config.yaml
num_hidden_layers: 14
hidden_size: 384
n_experts: 48
experts_per_token: 6
d_expert: 64
d_shared_expert: 0
hidden_act: "swiglu"
moe_layers: [1, 2, 3, 4, 5, 6, 7, 8, 9, 10, 11, 12, 13]
router_score: "softmax"
normalize_top_k: false
routed_scale: 2.83
balance_loss: 0.0194
balance_bias: false
router_z_loss: 0.0001
init_std_router: 0.00967
lr_router: 0.000674
vocab_size: 23718
norm: "rmsnorm"
norm_eps: 1e-05
tie_word_embeddings: false
optimizer: "soap_variant"
learning_rate: 0.00275
beta1: 0.95
beta2: 0.99
batch_tokens: [32768, 65536]
max_seq_len: 2048
train_tokens: 389400000
max_steps: 8539
dataset: "wikipedia_en"
Below are experts of layer 8 (counted from 0) of a mixture-of-experts language model. Rows are named router (the router's row for the expert), gate (a neuron's input weights, with its number), up (a neuron's input weights, with its number) and show model dimensions 288-383. Each number is 500 + 40 x the weight over its row's rms, rounded and kept within 0 to 999. Numbers have three digits each.
After each expert's rows: "comes after" lists some tokens at least twice as common just before its tokens as in all text. This comes from a sample of Wikipedia text that the model never trained on. Tokens count by the router's weight.

# expert 42
router:456560517525533544534545445546465432489462479514480527464542503561559516477484520506517571551483546494453548504537543560574473492548425498460479426452501556478562529450456527595516480510471539571504558487522455497505519438487416519522526528563420516537508551577551473516462495445489519504
gate0:549542405550483488506442528513481565452481441525589550519494513495535460491497519559437563471477490543463555472484592496479506472542527485465498465471476527501528519529524498612511515531480400496474530483474493478458461503547467464500517442473450521540474491491516501469577435392431558532
up0:543452467505542473532540517528472490497497511487530524429530487494477459503507495539419460541486445493469476504524474455539563564520536555529431485583453437458477520535505482465471459475443453512481494450524505569477446491451529555459480463533565526452464485544511482526534524511505492473
gate1:503532475526553464513514473470487517540532509553489493486530462462475487471502443499501550559531360469457543519472471527478511507457594519531423529486468472465445470448546464461544493504592475496520464514457565506420453447504526491486513458490481543439536555508508472523520475485454423472
up1:439463465460571479451522468424442599544559566509448432461525534463520529523540467525576486496479544472491463463418528426462554524492514469531472419488432482533501512486438501480504449452536477470565513542551488468575520484523527461527502485462537466462467511453409496519457466544468476485
comes after: ".", ",", " The", "The", "=", " that"

# expert 21
router:462575526568551490489516453523466472510541449478447477429491456463493501517466529486496486514456527532447566455577548525570504534535491399498451488452514518479554571469418533551505474541498509569522537521472481597512477474537487557526548497546481481526474540537537455478461455509510452459
gate0:487399460536494497507539578504467498534489481515436548472491504494506465550508519505480510512470519516467428538525550474510482455529531421459516505547539511462458496482467426499444475504498494502544513478462551558548501496532468511448579487498464466446464458528503476538500482456447498526
up0:464482477457507558540474528513452447445446505494527553471496503464539441570538404600493493511501506523541506531542491501503512487526502518490498526534510487488525540471480479459508591512506563544503476532511463476580498500535471534497491538495540448496484475580451456496504597556514530513
gate1:473426517511455419503528547445536433516501529491530608537442486514467465528502458495530507515500544570527453454510510511432526496556493481533457434474504539497518554558502555466495526570475454463464506414504562486473553513544439487458531547465533515459487474399533482465440527520515470487
up1:464471432499484509520475547492504541502531527518412498477503416519546531529454501502534537554554510494495534538476537546515489530453486605514560487471531474543552524503496502435556492512466486576417518500505470513470516483533511556466481550484505509462518426428503527479564502488397464459
comes after: "1", " ", "2", "9", "0", " ("

# expert 4
router:434541515531518521517530492608481430473477502529494534491495489421479535474478546524475492565477542469422545518561536497557546444466455473406461492487545531505546549520483504546473443524475620506492534455514474535526564451525460547570439460563456498496497520529540484507489496465514531567
gate0:554492498486525417579551453393497531497490589569500559533486475471549511548475525559551510509481480457527572513448521553498439575508537472532465460446509458481507534443535572484466511527555479536463498550492556489536505415465533528444376482569466480461565516453499468442519481505488492550
up0:578562513535527515446472540531488517586465473482531492485547524458500509495458491456535503477469513468561531457463531525475587517454521455466485483540493470490548466523547512510488492501505504465517478542469504462454440496453485505501511521588440452508498513503586538481499480577472550550
gate1:491559504488554547470520493496514481382429480504580400515513476465503461483528513452533516482420507471462505502456504496521585438530510494474500540477391510561542451423453586500503465523445481484545486446569463518492516544558576480509480506549490497466522472538506549374508495453490505522
up1:469458446564468542494571485605460496481468482490477492475487543510486517489480469551569532572523480480520419500518469508477436543552451501512492501504481485579580529447482493538491531448438564489566439564523479505508511489524430575445518551532571533544444477529469519525520596468536520445
comes after: " |", "==", "|", ";", " –", " /"

# expert 34
router:480517504501539472546575424584496459589552506544473531429436480508476519503462527506506502518484560509436498520567538489541432473562454455466465492481484530519526501519470509551540513564465511534540530486486463517587554483481490504599449466585458529505492523491537484436424529489519536537
gate0:510544403505494539468555467480491477501485541484484478450489523595572450467447447468413505412483507539525492539496464536453545510511525514529448514464465479511537499501476468555515565440469484563495509453544530427482450518500446469566517512481443515558411549466544527467477484492509496523
up0:509531528503505494529514524458496514566482508557526544499592538463522467483452607464464506503406470489481492448506514524513487492415536458517508478469523553449494503481474481534483579562505441551570529512534437578472431443537507463469490438466482520498495442501458488477505511542566483484
gate1:566501460554440474485535531470538393468532511492503490493499515515597432470492542537411525504488464474500437494520511512516514542473567545545434515546459508432467519466476459502553500485582514506489524543540494532491486547476536535412519433463453537529502502555540529478523536476493498539
up1:457474534578539486535503507507488517477528497481498530546588534474590413534626465507497541482512418604509456536464518467505562527458531467521515476510460473525495513430530497511570528473525475467496568486387469449500534546495490445482504483528465621559524513459538504559539466472526411508
comes after: "\n", ".", ")", "3", "5", "4"

# expert 7
router:458574526511550515546552477564430463482495467511490500464499448469484546482446514535533512523436538484474552529528525516551555509512442466539446525450490528533543472459504547568494495496487481539496522497449489530508549488522440475483548452574485521538557525529545441526476501441474503579
gate0:472579458491506535497501522567498518491459569478447454530500464526451486449556523555549486504522547516505579391559515506502525570451495475547532460451423493550471474543453505568508535481488466522486599475435490468442436513509460440601479517517551469484501479452537475562476576450433471543
up0:514442505516489546493500392449569514498562523512455485441466537515521573570487483540488485543514467478458461568473466538497455550470507496481498515507484455575586502463482491433479448513490606500471426489511518493532508525479535501502510506517494496477487472518547545508557416480519540530
gate1:484575560499524518445497490519508578506535480495494472527529536509449580470460464484455518449490438553527496614509429539556543464577537543560439482513479483510488437476477541465515565443468512489455380473478478589544564465509471465478511528526458488465471532516505513502463439456554497510
up1:518558445501465521497512465550467469545508515585517492502487465558580483597471444535471541554550474479444487526465507428470490543469433466493446445467445545473504432471493517506436446549452488509460509474492453494447506538448508475494420504436487488482566516543512512451510521493587459430
comes after: "\n", ".", " that", " he", ".\"", " He"

# expert 45
router:484551494543557466514538462486477478476456492579485467461564398480519535494483507441502496520468520585462495459518559494530454523444467415545464454432502525446500497501462519497505496535479497564579558508470458524429542443564490624498556516547490522473484518524567456442477496489506517477
gate0:488522513580511401510493526438459557410506474480519499528522460484448439509534473469481565511528475505448554456425517458543415552558521441541480509464485449557529481563542470459522573483487516530470539459520473443464512503492458431499612518533490529458516443495507474482472379475477520474
up0:593514479491473488500579466542527472442496453482487517515452486452468481520516523443495515515435542546499459599559457448530471495483474525455504502508558518495460514496502471469465530479530488443551473549519483585473524456514456501565466495524496527555440552489570514504499459500469481492
gate1:491517553444441531486586446489452442461500484434518506437473480540499502548569526556590498431535516472461462500512410496466550515485522464425538508476569440432508453536474513451536493515518508516498531507492516518487484497437537480435519521595499491447524483523479529460477532482427483497
up1:479447580554405517515572484429443519435542478538430482469481495531518527491523552410429526513510550558449432532493451512528389502518513517521538515519528508516495467516531500512495547483478499480582525480537499582489467477529523549516513485504518522477509460592469531570525408440529537421
comes after: " ", "1", " (", "3", "2", "5"

# expert 35
router:480570454577545449553517501608466481539524539507487471502509478521516570468490526535509456546466521528475513456567507526562470458510496422503448434465554520518577570533372518549541538511494533565487531490495494524512507475491486575500451514534470561493507505461530470433464492493478486499
gate0:484506430525500435478476521481529406487515564478507525485504403479613456515514496555492468465536451488479541507486573577503514514524495497478505410439502530494464447526481502517563505468546536499514545427506493439471478565525475516450492520524428489546420490537524543509428554486567508516
up0:485546465501452486503484511499534481574533466517530471527441509489517457578452455569480451555525493530507469506542484410590487558467493533525474444474543528518487466465538521407508537466485562525558415562486498525511411480521564530537572503567494452535624518444479453552516519500456386453
gate1:495485469572443438450444555430555491503448475468401367482516461541506513546497454537475476487509604487467508516605458443534473485443462496474442530500586501464492488556544536528464476542537551497506553547507484533521494547537499509509458484459505513528559458465536479464535539559470454497
up1:481564491492528479553481547460458496459467410510486438581497477493517522508439505486542573578517470560425503451555546462482522519473555537523523559483539437417497484488473471532505493526549539463441466530491492488599524475529479529513491511473606439465529487573519522469583514515505540458
comes after: "0", "9", "1", "2", "8", "7"

# expert 44
router:419533535560511534514535418504482430531518526494455490402544467541501533481438554493483542544462547513475577486543512522545432481499450509471434489458478533494532487512526506577546492508539524451511573499489493549501506462542455557532473491533517499553497544540529493481367505498489512543
gate0:446457456475432506479527534542486492522489458520495500466512481514518401530483546430507473490444528514497463473485427524498549473486478489507545517527485495470425501510453498500551464488550496474481473483541490534454550581440513556537386465493553484572453548504507574476551518419511432577
up0:506475533571438520483509521548575513576489533478553509553503563527447474557485404421503495585463497509590474539458474499551504491495534492486490486484489519461514528444519463496387514483501493496510389505518595513448506456502447452526515496504573450544488455577562477450453491520533476523
gate1:472533503521476515466509522483497514469500511512562486472565545515478551533472535482457515519519482512486496556439437502466462455549501553474460451486502453466458507537519522461536548447489527478494474477499519452486477489485518520481442540531544537539581503398464450478513458539473486494
up1:507468481520430484550471527467492528503461513533448542525514459485557536525487516466503560547470467505541503497530421424568477548540551536471499486471533426524492582475486495463464449550528442504531515432434580535566434515482501522448504515458559547508437553463460447559501481524483513533
comes after: " the", " a", " of", " and", " an", " with"

# expert 5
router:475539455545489539494526443574452470518540515537459461444524453422541499496466486555490495544470511526484503528507530544568454534547504485480492480440444548520525520497465458516463491555486576550514526447528454531492501473523513539479465488557475533519482575583526484479445506507451551484
gate0:484463561487502459475510520498433460509468434522467512438472516480546497498576479511541550456526500509515432494530441512475515497469490481519462435484515538560524452496472512475443496538514601492501420530447517503495464549488493495458496522512411482501492577428546509472491483487534473549
up0:463520541493446486530507447497536444513588542459539543505456560483509486466472485565505444477454494495481541482445508490452552467458523496535452510470442489561378521559463489497481466490499541523531574531518536575525473488521472452569468550497439412478510476482513509518438511528492521505
gate1:487511425463422531527436507500482516560495458440502470453461454517516448424510470523447488506541611563436478519502489535514513508463530504471567497495451457498442533559447476534499479569539529519523527473535435533554549508470530576544542441537541525517509466429528523435494548510449520510
up1:494520438542490495508451498437504486501495529452470418486575486494446436547535444480450475461509530513460534496496501469601546568504554461492449469510483500504505503538503542483502542526485481456533516481555534436503548544491499542540508513461510562493498473513499507546530555519452473539
comes after: " |", " ", ";", " /", "%", " —"

# expert 36
router:480568491574524503509554443516407465492509465486477489478475458457510519457465465487509505534480560538462515426519520520574550536522460468511475503471480549529553549420416539510533560524466489542472539400517472542477508469530491504521465507510468549451464570476566444454468534452482445442
gate0:530529523522432505450543516554484476509475489496490578472561461495467550547517570524483423555580513580475493501561498549518533425438538507500549581488458515433497455409501489477512472476521406487518496518538471503509413499500565514469513570465522456472467526480504466479477499479497507517
up0:580492512495487476504518567482422459575434511479479529504520482432541493570504447477574456557492508474527504529464522528541490531525461474514540515500496522462540546429501560427561525522465473570475504541539544495479455468581516465547469485540519464506460465539484476417548518437563464481
gate1:499533547441452535549537455459444443465457418539494518473427493453496513472537475513464454555495477509530511488502535517495520482516523507519523532522537530526556505424468422425542564506524498430524516452568615541531477534528557500454503445483544471528540570484568453464509526488535456469
up1:463456460537492485517507419514443477546529476465551562483506547381542557464517476535523524550535426443608489628532513485503492543459466459496524435508443500495511493417521454575505511558538537465509517573519514525488491497527450496513475495521565542525464495528520509482433513438472516465
comes after: " ", "1", "2", "4", "3", "5"

# expert 13
router:479569571525542462566527465556470447501479487583477485447552454521488530496447494474502505528444523519464574529525530581556542472539452444478451518468446541553542489521487480595477472560528539514475525437541466499552512461509454504519446516545492522492534518498539449471470492471538553551
gate0:532566505536503501509424530654538533490521479479490568475474421481486464499416495442474547540524435457537443500470478548536455474528495462486506496432546555529541542565532544501466520445472484481437518525459499418500466540494517492494575584541442486471540461503518562532484481523485488535
up0:426466440519457492534544527465494479507475481537502450595529558605443465453438492530530396562463545471479362501509546523504412552466542519485501504469477526564534549558476487462498419580490492480496556482540510507524506459487525506506543513453501466453574509532470494531517465465436503486
gate1:528476517546472541541468536494528548457584521474435490547484477542528449492514492478484564487457538521525474451475487620519507442483527526541461471511504547472491467493501508518504599445425530505477562465526479471579511516533558559506510571497536482485535464570388489468428531524588478501
up1:567521530451469553508548511427523596501450524506503463521478473471452502495469501513481450543421551536508519541495522489541497549406467562504476429523533492608505559489435425555543488546539471480500506540492499422544498478517534517532559493546506457470512500419496465468484526533533525474
comes after: " |", ")", " =", "%", "|---|---|---|---|---|---|", "\""

# expert 41
router:427551495568524484531535453527445446546534497500434487453451466449506524525467530497489473511453568491442514542580498523527471482507479394491463504455500540528523540471431525567473493527548496576523528547479474562556501477544480487547506515541512468530524533543537467453386465534491476498
gate0:515467515534424523505493434438448449556495579427491479534435471544482540548492475499551535483462508500540482539486530569516465497472513457529467431483528522493454495524540416541535482493501509509417545439477517516469481586484485493540554429464566444468523526586459497506469475496448522484
up0:485505505493505505416496533495481529495524512540491487467511465498504429434433476506469503558529472482505514449482475521493492560460506503430537561451452448447490507528566542419539514543480473490511487478529450468542524510515499485542492554538487503534468563519606558508517545490480481552
gate1:451568527489510563541498476499503538509559574442453446535505467571511482548554525517523531463498516509453456438538513522439422515576458462518511541493444486529484462492537456554573553500508467533504463475489518521557438483530530549409518502516544461469476527484528519569482528512524516502
up1:502487488531572465530495501401475447448477496497421482458537514485478533462468395477498515458448469450533533484453516563578542497482478511539539542535536478531477497503486442512501547568571517524479545522501431465424459558538529457513465569491499423539447497597522515492473550522542482471
comes after: "2", "1", " ", "0", "9", "–"